config.yaml
n_layer: 14
d_model: 256
d_expert: 544
normalize_top_k: false
norm: "rmsnorm"
tie_embeddings: false
beta1: 0.95
train_tokens: 297600000
dataset: "wikipedia_en"
Below are experts of layer 8 (counted from 0) of a mixture-of-experts language model. Rows are named router (the router's row for the expert), gate (a neuron's input weights, with its number), up (a neuron's input weights, with its number), down (a neuron's output weights, with its number) and show model dimensions 0-255. Each number is 500 + 50 x the weight over its row's rms, rounded and kept within 0 to 999. Numbers have three digits each.
Before each expert's rows: "raises" lists some tokens whose logits its average output raises strongly, later layers aside. This comes from a sample of Wikipedia text that the model never trained on.

# expert 1
raises: ",", " and", " was", " in", ".", "-"
router:465479463582521532532528517450590532498466526446552493514491524492607464484535469435383457466525448461476564523556552536523547495462529472542523423460449462455500433453517428498585523488573498554443502520560478405490515577521532546462497595543557490542467494454421487492547501468445484591441559501498556442553500438470512463592549531498389438460608405513511494580470482396497467495543532414539546541476466491604535485499534515572494529465548494479449479565518447514480567522551431541520441474551414533523499425562525537316557499513546456475424483590528482512451568514522519472499513483519455396495587408506564569589424507476539407464549412506624530482554457473500476439444507491529487558496527540510469494463487513512467509462528541377435487558542456442474595376413534
gate6:472477571629534530528433481578447565510515524415528516516489581433531605467586521497493445452561541584477445457522502543412448559554504489474462386435509539507586491475532594494504458564453468555542502447468530409567538500533481522460516585590521509504426419502529490569436483493464542439505547508547565371499508505568531475535459530510409546493514462513449541525545556526448531532452421457595591502517511610490482488467464651568549567528515463521475510513527511373563524475511508478552512521579480574599505574397451576539502468460493426504484444453532470468464479517424566400510491423503543477538486527564491458576547487479519492614469434530531577475484463482499520497498546484575584533506523439501505563485507550468563487496522512452519563415452424575434524419454575
up6:541545514480528581442448480500586585523506454446505421527556533549495486430570519422501589523490512455456509532463517515514458562604584483549546444460540561459552365516464416501505491509461466524484513426517417538456436467487575458393464484469492539468426504428468496561635559443519539495461512479574462447507473512467619472584441509544519513515445502536517525540525492617521487437467542485474523429455414485514531576465485540431561495517561393501514524449443629448443374497542509487521454517447405449546470541495466582410438541371466542496511353427523551451470452530490491471522557512551510507428520502563528523557617430533466459465579487463544480518415541506465559457465464511393506498490487518510490580525488563416570463501544515486552482512498518535475504428476547
down6:629641568465540553436461490519462504578508564511526510464373547498459571547450495450482573570450478480562467480452447479450405524531471495471442508552502420438473564576572395479497526518528551466544532497594495511517486467539482557456462488520501466441559534449617454462458545445493463516475453511500435526442535559544560564483475544558586490574505492455568451529518492481423532572451476478584473528553520537566605565453492428491529546532551538449548404554526494433475483425452521563561541522560494511470530532503505493521436492538471551436620519477499478484550366376519450518522481501548504501528535551517489424455499393571506508476399546503526449466501495466390551533567504461509564516528496423526481466443531643492478494389528559469528488505604496528445395491491474
gate7:497507525558502495454448514495592511478516509463479539435537534501486394562595479505545466516460589576501492496485510511437547537540563424467504463588490526546485435530574467554574462415454499523649514441431569516431470483531480593490485456538564489510498424447428634458471481478481447457480541389487424595589455428475484447555563430484571475390457495513532494580516484430527497399440505499546534492445529552578526497562486534491570382456515455539489534432586461533484551492500593513453520455563567482449484560495577595454485485545562487511457502459564440549505564461528557549519392570516476509525554483560561537493530511481503502511519503408479417472497464508504471589518493478592533570486506492384536405550531554449518494464522558513500517404429534373439537514486449
up7:481511555493513519515437480631510544517503481571347509481534496536615450566538599478441508467509473518546464460524549482426502494487489574507507469492568540489409597555432515533540398467444471477522465432541499492543543579546613499482454480462569505433471471613451509416478546490534466509477560529532526612407509444448474573486492479524449513600453498437540439568455513480437395533553495432576462524507470514437516455482435516553427518476424550642566530506474549480508562571506548586470518534603472468492482395516459454574457489589531571441438525576529545457599471512489495578528452541526512537452416472470462523489493398502444443482508507545472498498459508470483520574513539439552497496503527496536500502445513381477397482542523397506564565450453523542561496430518450
down7:470546449532545459472523593571497541525521492417497573534624464496446532457490452482543552461421504587484449477468523547555540486492569580486403437525482515533571515500511559436436513531503534542509579491495448505422566551566492467500448560449518500477384519574536518487460505425496533454500546534489468376504548488483483484527556523589594472605415479580417506435472447580559512561524417466482576503515468462487465427459547562532391507469518402492515487440435619649509549481506460456451473537457557494500457503524540505469408472424513506551502544518630525485525496479509514453449551557450472495477520470489479416471584612470463469556497549491437479502541476507594503477451538566497439509532428569451546485500494471467474466594524487584571485354517592524547496412541478
gate8:437538436581442466464506472547469537441478513521429497530509558536550549554492496537533518497527486540470376464505500534522498588478462497473454528567435439506472470499607554587476513512457411529543494460564595477494428633464510466534509490572489473452568522552540444490546427567455445502427511436514552483589540494521419534540511504539501522487623452500507384447512500472503525492464535527391541548597521464558517534565490475460460544561502540543424513539467540354456519474433593505514460518597519459513412494535546482527496478542545464520511551435468564501415529559543563595466409561495539494545480463607528519517495437478497501630454467522545397529511442482464533419526507568570550516447433556385504594519489540526467452507549369578545400514501487567476507557467477
up8:499605498560461495509556499467479472526464504570470570497406460455541460530435530455464505502558607508557437497509514451367481533507501490527506473537462454550439523563611476468497532518454503494506509636504567494552565426519520510390513539456488458554591544524498457601487562490452533498483448427555478545567556549418551476558526517581564517440571628573577548546528443484537484512519586534443438511467525489414557465485444404440504537440462538498543425571506426542443479502521543594521512599597585529485519564511589457488427518461440510472450527492470453534508546482596563537458409411467533508423496455373607549478534501451481534504559567570469485487495538533515483475531592483486531426449447565501494591461457551497493489485540466477445476469511520523528632526502533
down8:508498473398496454490351550428497535515502554499499430474484564409494477466601449524457552562485485466521462464578564475504558492490493468421582531526519547520348524494522498438541527561495559548445525402456476590526461607513527477498496563505493471557501481477448497569549515460420518446424505517398474450545558560478548418531512491602477493493557527433462563494557587557476420460502564559459520553582491473534497526502461516572465464536531427528444392483484537449467423471453509466510572468463500516442517513482477455513561414545541482475472487408515529539440360558535550559484480424551494519453446467533491459367500565490510497522534465515504545551475543436485522513570558518654496526467511449457462507404403520538460318556547542482482492554463509525477570510523500
gate9:532483530506467523596474399559508496462451462404464550612522513529445437507536470496445563522487562482478559482432475473462453459516443488541554514530526494445498448582521431576535550502463499558486474439407467522440458486435523593549524507505481500521478532455517574367449430483413495554559524485530388540543421481437506495462541447466430549521517514556536420512561420479436523464494453498493556494533546552489479498470460499608425502518451509500556464545472471568466557507502428505465543523546412507552535511600433439614461459544539502581542604521465500622435483498484456536542459517511435460448516546430580505466423542474591477512565502613513512608445483544524582470505581466562435499412491453563472637428466455443536463396567542515529497442459483420489486487421471
up9:580470462414484433490580527494472438466494508465504555581515428391541408468514476480468459470560479601530468463501461459548524564508529510466494506497576527549524454507537479475483538445527516477494449526448344397444465508533571406484469446409453460372630587566481520578519520522450473484450432444575470588484517528466477505473563486440478440486481406527499455489439564606480534534527493546521490432611407526535520509591558503494478469397443476492576514505528522506429518581473588557518483495552514513507523469529506434544483558445523439496396552486498490484432487586569538524551620476469528487599521470556519427431487544596440526508432549455532476481461491573451464531414512407467472478517506436550462446485446567506417520487499526496495407463512456522499461445434409
down9:590436498509473418424517464565559485517469413386533432608436442520546500487540455477503528484601436475523491433477511461446532475439503602507582556454456547479465583507434582528466543441485596487488466456493444458456483557424564471477530514475540432451533572513491522551458465539471473522554525559503387515591510534508489460475529456527512515484459569504540403521525432495493547370445445483482391477561492546468407425579417438527442494497515485567514503520517504573540448511613412488491517545546542536545428546536562428490568527489485474446519521488551511480501462378509421554442531477443485488518560476533446484428456550512455561515538537550522507560621498489568530550545540429512432521489513470520489635424497573570489511531614491546600410560501506484556553498504444

# expert 3
raises: " and", " (", ",", ".", " in", "\n"
router:566458337471456537578441510520455487587442429538525469529477540413477527511509415588567478435459482557508467492451528429481507447518586539527513511573501599543505495506473437460479490474495501555438500506396553509562528516573477462540456461548501451557521578438504530445548512479469561504480483461426399460464510527490529506528451530511666537475409510428515478565455549557418455477476423545548453423465524545439424467520457415517485515484491476535569422426539514452437465531508513556489557462471596546473394493481564513557519500509517544409464424500506469520509522420509488602624433522528519515517489533453547470479538415494446496501535523448442513423476570494518515468471448553588584459576593578563416490459521441513486372522502443499505522422448502527456474620517436
gate6:555447509559470542586604547573490498511560516545518452486480503454561512399521425472485493536500446447540480573420491466607582462454535447360529534429449551427505423573530442437461428495539523445503533516516518523453576449429524542545550518539542402557553465453513480501535483614492454457527554559461471408519516508493422507518527611497561565562461474534520532539448474548537486436573538534537470568507507508630499443496477537544436522581539479542521535480514464434470541435410495547515432545494488497524460518579604539484479521554532485515581455514433563531525562444513515545539447462516596405485565544500427450483495460518477423453443493543392588474449417540461532562490504580455511563540499534616477597545414486466521384446533546519571517468540559459509485530534520
up6:498457616491514440424505436509622561507514501467490517498477524536440384561457527539494483449561517507482480425513434430436553586590514513510518400521558433604480557472528502522521531422590501487444445501528396473546505503554510478469482412552507544411457468507473468484613483407461483510465483452458479518498517524463522551485511510553434503536550531497467514490548416430388595566515513420543486477560364459498504517514489429491502471447476436478476452531452505544463409598502441535522492476595503461499443492525467421451432499401537580482489546489499510501480445511527533490497546542323465523577519557498538558558452526467471523603541494499580474536504557502425485432451590514478485390446521436407475471448541552476403528457507430460534485482397431553490409496516482
down6:556496426488492540488562531521394533403543503525535587537579585491368591433497518457518561517584509523506494575523488466472547483462527479520472520498499496556526390467479455468419582548584483571543506457490460476518451415567450570524503499445469436497534549489529499519522597538452492494541572501540456482466395525556470410486372416470506511516423549575502499419432446488414532436535508516500536455396626519520463462534597523527495434634523564593484554508580461540486570502522571559513530544488502561498539499475467506599546579559452487522432457529611544518489521545540539566547502593509509543481447479573445541507470465487514451605462548505540479480417457513521469554484438529477520377520509517560545551505482451555456549499430506420549581449474490466439516496492436
gate7:536448469487453433533453483583529536499581473547456471534548555420511489507588504528521470518567457577531560491485421423430476547435475516541479459527512410590642434418429410586377418465516505497497599576542540409560567470461500455482581483558422463626518582427467390531548487447537531494475547487518478544434477564475444465431430458573476572455488496465625533456516501508460428522411512523475579528473528520454476483544472435488535549514508456517547482472493528559466471514502456577520504509340593532482446543525458514558507500460473441482604488420524426473538384461524541432463461521419509444583373517479475560480536541543498538511478558481492459431541522505534501386455503433540517531506551553554543514490475471488467504486529523500463495511471469492532506575493472
up7:398500536551420554560445514512520483443536424534463499529522554454450444513347443436490483505467535563571448521498474544553492495596507491487438507456422524547491576504503493449463430558464504481539640445578522497478545493452569549518513475543498431576548522441426441529455489489497450454475577547462524534447499536542460423440416545537522575451488613464519494468515545471545496619454447528579520523508576467586478455519512523470615437409476510550529484530488484507444559443497415524497519394535464584522485554547451614437471557537418464544533489507591475529454494493487547427508400501403477515473398565567495432485544578559449415536478482408503506561456564584520545486504515570518487470500438493518567434491548488485470512512570519566406477490510511470422447596549454
down7:466541497452459527508501534508547574487491539437463456479451430411458528536435456534447466520526557517437480483478499512486477464395554562485548512526528510480594441485400551502561502474488453465514556491509559512535408478500467535584554552519450555427491480468453517484593571504513381496574468512572415511467425557565538481552542443411464544527490463571537543428467471549484498571498513573509552502476559470498653493457520494605528521541519490445446482566472525452642447467540382523453415514476617458531485505502510522460466525488430468460494384454505453501369491454524466489551451566488535574484505479572610556490524522481536516419534492565450538637370547525465566565468471443476490471550498434423507574590499466565498516479517445582467439585488501531478525431464538
gate8:566473448447460479470556421557493589523507506499529463538448369527490431433542486540522415519500394531554549537521492509501507480550444561455447454539509487477438565441557449401519483542464483603527509483455509493436585446559445486625439622646500510448490585493510495491537471490452444436394480527430471558507541512396514430497390439473508501511527495514513570470444500531613557476453494558432478455506537574472506436548511430394510507516501453602497462488553488557532516455480487539512501509569483514486468516569497505425484573351521437471534481437536544411537424551528602424497499511467571529478581433483478493515510468506558411573521539487437503448464511431490507511424497467510539470435458578429468487416480515455544589518425494498441431512403478491523475451454461
up8:533551393523513553490538511568470511470470481521583531494522484448484504475510458582514484488468447437507491553488411482475522510443435474485614495511496476510484495388477541487540463498463475484511525431443430369513566575439600459502560543547491540474563601427511384508434493584477555497487486633493474523463408597469546462449469528508498437510562490520449501463553566539517511507440424494495540450445469526537493514473496572532502474535518600417574420438597478429540476507434540590502510490433446569630557597513510571471509580463526517452521494503490527555503497579474485520581560515582499447430441480552417503448483443549487550532600521470494580425540395412453485521453459521435559511482573540492507565467476528521518535435496449512389444478495449609541558575529573
down8:447541561542496536492541473503508431461572529375518500382517525411411474500569556500457505586562556514410539467546540516518496534503550463506405524487597519465441517453560509594480519517493530535578559462511544537570559516480442512436482427580463453419482425533472480520493488527410541536497401416452535493462510540418539550484528345462442497461428462435395471494497433581530513522504481428478476542533491509519495495652559479500518458447482438479520458489516442468515368516533534562530500518565539401544539536507537475475526480518452535487512528520617518455589537406575470456590488519490474496535508605514586509433609531385530494483500539564469480400483503562507535554477527551535601553482429468515505459542473525572489489558442483493437550566568539499419529480512484
gate9:406514477513547554548502475514503528586564434429538482449507533426570492463591486457551493373493492535535422488431578499532592435524413511460524540501496571577541422515389453535521545412485544550428474397535529439519469550548528517528463538519427463478529525513546484492441383480496449495509465502525440554550474564581532428504536425533538467425405517595509518477552448498465552477516485421345503511427602505366563478501505476473388411488470455592506476518516505417426427620493516475504487381561549477560464541515459534494562425542492499548481470564526476483398438504502481481556461571430527454486415495513524535484527579527504480407502484481504502471481532502533516482459462613489520423481479443557464469438533455459508562520481516534544413527493525466472585540506468
up9:586531487506434512517512467557494530514597478533397577497561436565465542521509529539450474499479520483497492506419499528517510508543558444602541480533554442501544477517619542486460481451500386483493591492571496513462579409375500448435495418472548513548484541434501496505511548531555508387480540424520609537482414478458513466492499485430547556559507459527492391484520478454517474511530574550518495515495413467557468472598562472385538603482590498442410514571509477580541460548454420534446432583540459376466497460479500492439455503513499573485527525434480519549478576462425552507460556537576589503562484493501493505455484406524441533476533468471530520538475505548457508548581561536516557489519555595362564598509462504535539448473426450401527530503529493481536550581422533
down9:524555572433539467467483425493467465577525531483526550510427496511497463561496472588568367516477607443662412497561503536391488461589457475556538532520528489521486518556478591620488461478503399575450491479469496589413510476441462504521475484580502457472438540531590488479486519423442533410523514466436517504480399516501562530447473499453539525487526556456468580526515439486511495443488571481550512507487557476521528506580489515424570457520538539578517537538585511557457492483376570450466481586499528504513462459518487522514429564417475457532529460462503417449452563558510517455574571494517436509582490523465591477486536465463652527538513484525476529540452482499603595493400488497561480618464524566488513545505548539484497449582475468433468432491557496468588462505472423

# expert 0
raises: " the", " a", " all", " an", " under", " one"
router:447523614424509492438464486477429547484552540496420456437527485487595551534501609548474565523513523516440448471508500546488429558595436526437536515497534503504436463511513488559399527512462489392546469496470459559506398458548520496477528524480431500441568443563462586555466471519457512438560481474500547593503531498522468581442466485466474515550482511584466464439516510599575554412445515485412535511547582503525479601417456582461591508542505599494449586504528516525531510482465579371481460572501472423395525517468456502482433496422510528558520478402527483443481519589475527516445460476500556572549463525498460552447517514543481575537493435416499498569472504481532489587590503512428459505421410483461595506542559517466503587566431462573523429545529553591586439553511488
gate6:523606456527507551469396516483463506446613473499545543476506487450525532502528583587453505499514517469480461572399510543435386485488508501486483527601415505453505561510494631560512549432468609583615560479505465475526436476602532445449592511533459506448482422411624482543464475448474518433507448481442442486484607450479533384499393488437474584511477439553471603485546551541476517526539547413444547491503520522496493499443393498471525430493488484446471548487503474608469524497538524442464542512466542467572437483464473570599439517506489513500511527484518427552570555476478516493590418481487477465424505492489461501514445470620378494475567445531544470524478469511549526530455545432538527516520526421535461387463470521473481513606487495485468597491491512498465409526507533
up6:504442461538529579517464581534458465458465484542484544522522462465520484444493490459433456649491538505606496571492545527469507437405486526457504472578558521420452546442502538399527612457415472510594513546625474442559426496544553521495576467542546323535543554457481453504506511459469423483541468438454521440499529479482546435515491473495480452571615444541527480526617503503540474452531496596461473434521460513488529587597548429498520480515589478524437542523496431552508514483535490494545477487557450499502563446545461427561504438475465475495525502401383554426411495553412507619495451450559474483470482413589524476542494528515531472458504539555515430447488503597523477524513574486527414471513560367519428490461506461519465442516509461562454529519473528490520484565459558
down6:492495513538444530434352490495452514545533503569491431472517480555460451496462582477574532528501493441587471477508483480597484477429443530470511533495515533566510528518504457449514545519460444544500423497550508494475493500539503472481489545456529474537543543372466554532487472512397530525393526546443595442569455423510486533520518444462422608486548467441546525505552609537512490534408410467454531478506437568501551574578459503425546529524549601513513453519493468526484504404471526537476532546367585540452565520485484508486469503461492431478505582524568460563461472426463385512523468453536505608553532546425499467559481470468550558422506443406390520439481392475464518539513456597476584543449482531525539541638555498457559463582508551575466491459505441440383529497533546
gate7:590479603525485435518587428473537529469503512487520523488425546532536559570534559477484424525488553434496562461455435516533427461549596507412429560555487422478565444465487524570408601589508533542567503475514490485454416519537483474515593466518455556410469526626523548479501460474484520563484588596488497521506459553492508544466483555461473536518557506586453546561430481463501417487549485389447512476525478471543424439542410406474483507442453568462491537583588516559458506574481545392409459377440509540477495536527499540545460490528629537470552573430572480510466516541504477441496543514494575489543562492477522451449503517545475594517505593457509479562414423488465589501574532582473545512518463470536575528455485487507501454500488512487439527609477436554415509470521557
up7:579505496451462472500548503398583455421512495569445475493536558410619506539508506529433460575462436606522425501479546534499493493557469548538446436468493511414469383470487429483550378551497559618452541495533410449510410525552476541514499582500487576498541517486549480602520388481540440517575539532465520550525467524556489479454414493472417478553516491495543499520536511557543421551491434524532519526609506517437495422611525531514536531513556483460521602452514562460510536538435486525430473579520604503497516472474643611490598499492486531507460494519501445503563520535408501527490503471468618493492436477521436511506511543473575473401508583556559508553522474514504444603521515454463512512495550561430488423451515442533525456585517527429461515513485499391460505494526581
down7:484522529444461482580483526512541515517479496578419453553531445553478501404416512489522494538532604571583474429527475503527516442365404545510525496486528572510411458492509483472458482603479428620571429505539458498557571444492502531516480379495461507481593511565467511509508535429580507550496485482542455423518560428439500462434510529494474496432505475568483450460482526578553538481574471523469544492539559553443474506520426530495540571431531485467471517511511520507442451457505467507509392497406360528469484511561480487490634396503521446480533548557467458528545668487384486411520563491536512571453495500533567501436534559434410456409545512552595571466546518519474561484427495471481546537487468499532479483459460521524388490503447509441445531504565436549504432457478422
gate8:481506509512478536489431485549479508494617489586530452476444425390472549467549433623468475477448490450519436537465471465456538484503474498455533509512611550474494475555433527465362489442525446530539573503463487433518476448463461448576543531481482556561471446557526422533536498450533472538560501504522509493489534592519494510550522457453444496465469354516473523533520477522439536444489539469491499460495556468468483397395462537444461501489589472473462458451475538394441450509469472518482530547466435536619475482477508582499465400510560618501484403600442526523583568479534508495535486498402552530485582413465461496477480503563576499465573502519542504537361506493552544566527596497502548595540502509500514571487466443459584600435485348409470490494564554529513535525554441
up8:568557484446451462535527528504478444675387547449452522434510459495565471381519476536421528584523522514482502429447532463482454508539434449484557572507559476467493450453448566572535427542595498508509577436466378453559507524507495464418545458474458470477491515451385513506538593496444494588597466509476493529545551485455487466476480670551558536411545479547434458637512516540496471495435489562569466526554513513531478444501469440535480528476504472482474449560494514489397482500507576485497528572520488438559452538483478488414550521520406507498489495519491490464564486498543523534487555600471544492449516464496564532508508510465580462411458513507513525482532553459571562434394469482512590473460520431508455489425485491385490466484404469495556546523552462417582588474592548
down8:601489532497542476434529559460474555544511565552532486552515601470563410497497508566521530489620449525480490506458541395444557548594474471424537562553466465462429456432421530529539595518567480483472503537482488463399550519497500447520529536531476604549461476548522468527509490451456483479536507460594505460539579428462516544422440535520487498507435447464506530592472627421482556501512488505510560482432584466455456475483493620493514437528468526516407550524580540534471446495547495451543475578514448551508558493421476547510476472520468558554442510475536533641566451486514575530457495605399566558549565419512588494532435558407569484513431471513473465495476564493554579577517524511521538426446489459560454552513599528518481493447541490452493547479507497610416519472525627
gate9:440506516580451513414486525415453488416506531497568471385513541473559511515536569482489469502581482490507454457524514517467525449454528466490466423438542531568494435596467499511484542494553498585505566513515525554582462515409454613563500439495565428443500499521465428511453495510522532526459559441567494536508565509469383601468550470517424545468566421486490492497436440549519554556449529525422500525524503507540494470490549594499569547512427476551486516465513403458537506530418533434462492538519494526573474549550590487415539499450591514393427433469596508499541458610556509552476479460502604515511409508561458501498443595390506487469479456507524625514553540421406382552464532435467547427479493485520448462567599564522493486464449570512476633508537492513535551513464523
up9:523547548514427450577455532505475593469554537459493440484623417520438493532505586488551480519562444408428476429563487555486564549439516402547534488527486478473584452554494464426553457576428400603552469533517495491515478454458457443471507560499535459582502544494520551443573507497469579461393498564497536423433525535592462515504394576551509535362491495472509473424527506543489529546481494442502496542587604566533484436453475564558432560550487594443418446495509513532564448487477533548470550547442442498512551527530462522550465501606449508497517509468568499579447529499459499476488542497519559537493511552531456447419467480487553507529559546526390471552526505407529466435564438418536429483502594512582465575503479491476409472514439479534496548442540491578473408422561504
down9:452493623530441520575514493508564513491487504510523523527583490596505489553559491531521498456427528481422506509551533433499489422465493478496409495582420436512552497433502476507523380511502533423585485468444530494493538494536484510444473506475551533518458513495583563550504528491466395452384516454530447474486426426427467550514448512512509526532461542493434568460480533445482351518483474511495471327433511298504426473561509541495458425494553459492513497479454472513557457499549612576494561422450574502472538505433578534578545510540531468497506506463512547550505438510454476480668538470520487502431497636487501498468490482504514520543433594470539465519517440461486488506417485497491490468405588540520529506501491539508528483418400569570548535522480587426526552526425497

# expert 2
raises: " and", "-", " of", ".", " in", " with"
router:511535553499508438447554496535520453459521518481526591479517445546320453466448483441580475526497515485560538475490447445535546479452498448493443549449511431512571590571501617475557460489479509507524545486551523510407587466352509504511530435437499547467409480553612386536425538495624472460501489584554458496443460540502521455447527423509460483487464592473512561446546456451495510596512523534490476529511450458473561440556544471448433437476476439509538481535432520469605470464467477535517533491482487503594541556528481452638461489570427489516568568498435567526535385449497475403460594512480459512453486550550448411496519562454505498494451609614417443484464471552445511509458512451464489456526439421502499524511442529520561545438536539546529552456487486424494500487564503
gate6:426410547488444468428474535516545548519474491503632468411557556512475524538535532416463423459525492489564530527542539452459512589506460478500498466492520569526549415477386540582385482555481496518507525465476494413502554466588346546456435564457486536414440481589497428523367515579520459493585528577492494449515565471503534512497435494530555523452507596501563501439556530518542526536569550450494560542484614473514444420513543476526471451493452463640574500517502549556508476484525471451483505422489543567544589506545467481499513454508539402553552533611553434446476464534536606473512569485455490518463511443506565548493564503478522487542424473493560575487396463522590421505435495429433455477521548518492497566548451485549500521534546484610498522509486417484512441468554501
up6:398542548559408441476482492518497458555572521526500550427463454438515506540446455488479494466552575492535500455454463483531444430473477529485458468390443398452473580575576541485496601617466479590516500539469519547482484562405523488529455471600488549434516555516528515462443535524507488508464463408449515381513573493502489561479555531542434500533473522391514536436420512568490468472476551515536505512483442527500491463405519492353455420465506482540521482551460512396432481478455582604513456404571550549533457586612567508584534493523488476428559521519486597411520469509542478531508412548549494460554466456547484508472523532512584516590554537411505489578535523421480567456478410422436462488419523517544469507433525538482552548463462570570558449540474479511480581488475486
down6:520490474548438488570524507633562545572545421416610509432427387576545586526502506489544569503433570516476486522552511585517534396549519444581494492560488491403456406523518496473513515435540512553503495424432583631506516461383525518402481474455451576426529508485472499562563450520530479442511490477464488527409509516505563461505596435401418537538393459516507530460494450607618570441510581500567563455464433523555560566497500525575544510564476539474506502557488538471545531486437548490435543413501480522532512523466518525519467470541548542484530578572475480470487515492492553455444528443554598405418457612506472491443491528417547477506498474538542515517502526528499514518489518506547570560462466452519524540426472583478526496440396472474561525462528457543501451519475562
gate7:491447448462443463519473506481578478525545597495564477516538432527451490470495570369502444502480442470477456442479502470495437456561487479485601556527524607486480482537453545456602431444545559494493499480502381528500477535503547476608527554588400548449483514476523431558468499557532475528513472547470545475501550402520456549432468464539487507449577490429448541472546481564477413519424530475393478534437475439420471533430460581559438493569540531425585521553563518544604509487497508535473529481389545428516524538482420486495427579563458466599587585531504501450532487519501449459404557522461475512479442644494477471465547473473603583516515474515560469488507476507572526400522504503530464466467480468573448438461442481563598503444499492531566490619515452513453481413559547
up7:494552526591565484483464423441451516530560467473534492460471551438500474616511490441466450386466464488478447532450466451494445505512450494523493460483484540477533551456656491476408566516462448450502535457467493472528470515480450501505551412555420528526519543465459529480571449453425507547409583480547544515524441556481497432545460570530523517558443566532497457577513505448461592506484508458593499380572385501514489484602562453443481572480457515564450644497539478595427493484556442451536465440485441522571498465513473542558488540482567665469497474496533529560442550481439568551497478445498511470516464454415506471476406555492501454497569471411575527412500534457426409554483392491506515529428580550451510529558550536521500531455467549426499477450405497508473524524427463
down7:465512540460512498448529506441577524483614563450523478496569497517514505481589410541550493522539503502500503475550487487495498418426577390524495568546505509583548587573445629540471564453483511468559571458466513520510532537530604595543561553464411471437422508517607451482510445582497529479541475539457507502355493519544506564539449562478550532493553550519507524559521492545664399504477541580524491603492542479523456497519573393450436543515444514477526528554422488422581476583504534525507546404458495508521434586527541454417486469464441519485567487453490558560475473497593389444585514460518446400442512523473399497504500486458565537447558496571510589506525494512551483529559578479474504538556455482488489464486418431490417505511563509499540566500485448444502454532500483
gate8:517498448608551466524550463534438583500521412512580515463570456577430505471519425467519448496612510422546544429584427458454460443472519540548480467407528503461564491466516543453489540517451478487477501489539339509518470516437530460439555414578482451568509518538483461459381557475498468509484557502466429473483576530484460479491496401554574452457452453494559494522547446497446455520536462479580509548533582454515485436552407495478393499551485510494418505554551586438490600522488596469529448545480513456555552552504502584533473467448437573592526536448534502491525420490559564517505497439593498542393475444583503496533538517473537503511481505535421627446531447491631521440537527535574549487523367495504529488466555488478502445495412502479557502471447393443510516471473537
up8:483625482530479570485555602367457503462453525484522541522521470559483509507485489463575516547524489513495531431506447463426449449470591566572517483456573584452559496402538608499542530483468498489524512483588527498552455488505488492446485571552445465640463494565585530575496512438547528526473433485543530541539540574526594473415431428472527472515453400511518499534524541551499524464528476560489562503525573474538588484503435510529486368482557496417491458518442503514514466547543550433522460578420508515518442487507491490481545510505466532536522638460425463488434376483496488456467646446542493543496458429491477507425494530460567572446467463510489590481468509380516550471525473467508503528535457577509565532378474429449499437569418418481423517498479508490424462562407508
down8:546430526451553552461511547518491473549491365592493523551633516599571432542436506463545396505537494533376437485559563580479478521549451520624489526548536499508570475471395445437552441493455461525486583478444466510606551462487462482538490490471456449489590531521520557548436471521521460509488583488456596491530412448484545477453453547439476436493391504505535498608535493466513526471474505435612489516483559598486519487519519499500525518525493540443521442485415548476511485514494468509502465521441393514471509517601404488493483448561467473533553628512564513482573432483474464590576516520607532564526449467536587550548560505518562462530443561387540506437543459517515432464525488470480505546550519417428460461579526403477520531524505485456512561538469459538514568448520444
gate9:528458479536535490518472559541400488471475526501425623579429510464460446464508468448458530491533502611530463541556433483480403545522438498488450509615554463390403385515476534552496443515467440494399490445544545536512475551485458409525524447549523479415516560516494455481484475620575511543474473410577503422512476582493464452429541505443464567471531534520514526418432638504411410534440527494487347507530413570461460464544575510480464549480478500537494514446504543473488469457513585454584470579436441430510467512489462456463483473566448451550463509497530490565505471457486599489552479506400504433542515524513423502540566536454563512538484429574404489475429503486432451416526480452564532510563524557537476544491552539421600464504542465510467527476442434550464472516516491
up9:503469423458536569484471593611471554531572478516539517549429493569470437478480521521495507515570411461457616476485517584498474454468518551523487558530508465502543403483501547458466540466430446581443541518525473532482468502527485471476438536529462503521491604450523455514506500510481392468560512486463563379512533458531604497512417530513554521584440532512560621450468473447535452453530500546510592429455484594461475479467451477487523501553506536497547474492508477459507445417510464547465441510533543576577454464520498479546587543487469440569608455463504404498595513351430620508565477510550569478430554541476523455516587512417477361511416507452428495433542394538503412462502456469458507498529469505548495515499523477550564539592426497572503497458503488506494606566399511
down9:529472544485479565514489458516374459396451503469497429496494461498546490513415552577468485469516540510611546544456403449528486404534594512571430528512416457428564511439512515556384491468450455554489483572497474543468542486535588425512542550467474456584459531450499484510504487522519574546599619501549619522524608588505482548515607474475495484566412469462455533457425441520491583524435413485512550498482479591561464452530535502502568491523573420443492545467459527504483424468487407542429565539498542485570594495488481484526537584564491441495499515526472551520514593564538471528473470427512530513462541470572473480464512471457455437486463484453499475416577550475464428462433390486614537520497510485558457486411518504526436491548474530549624524396478517419519502480491522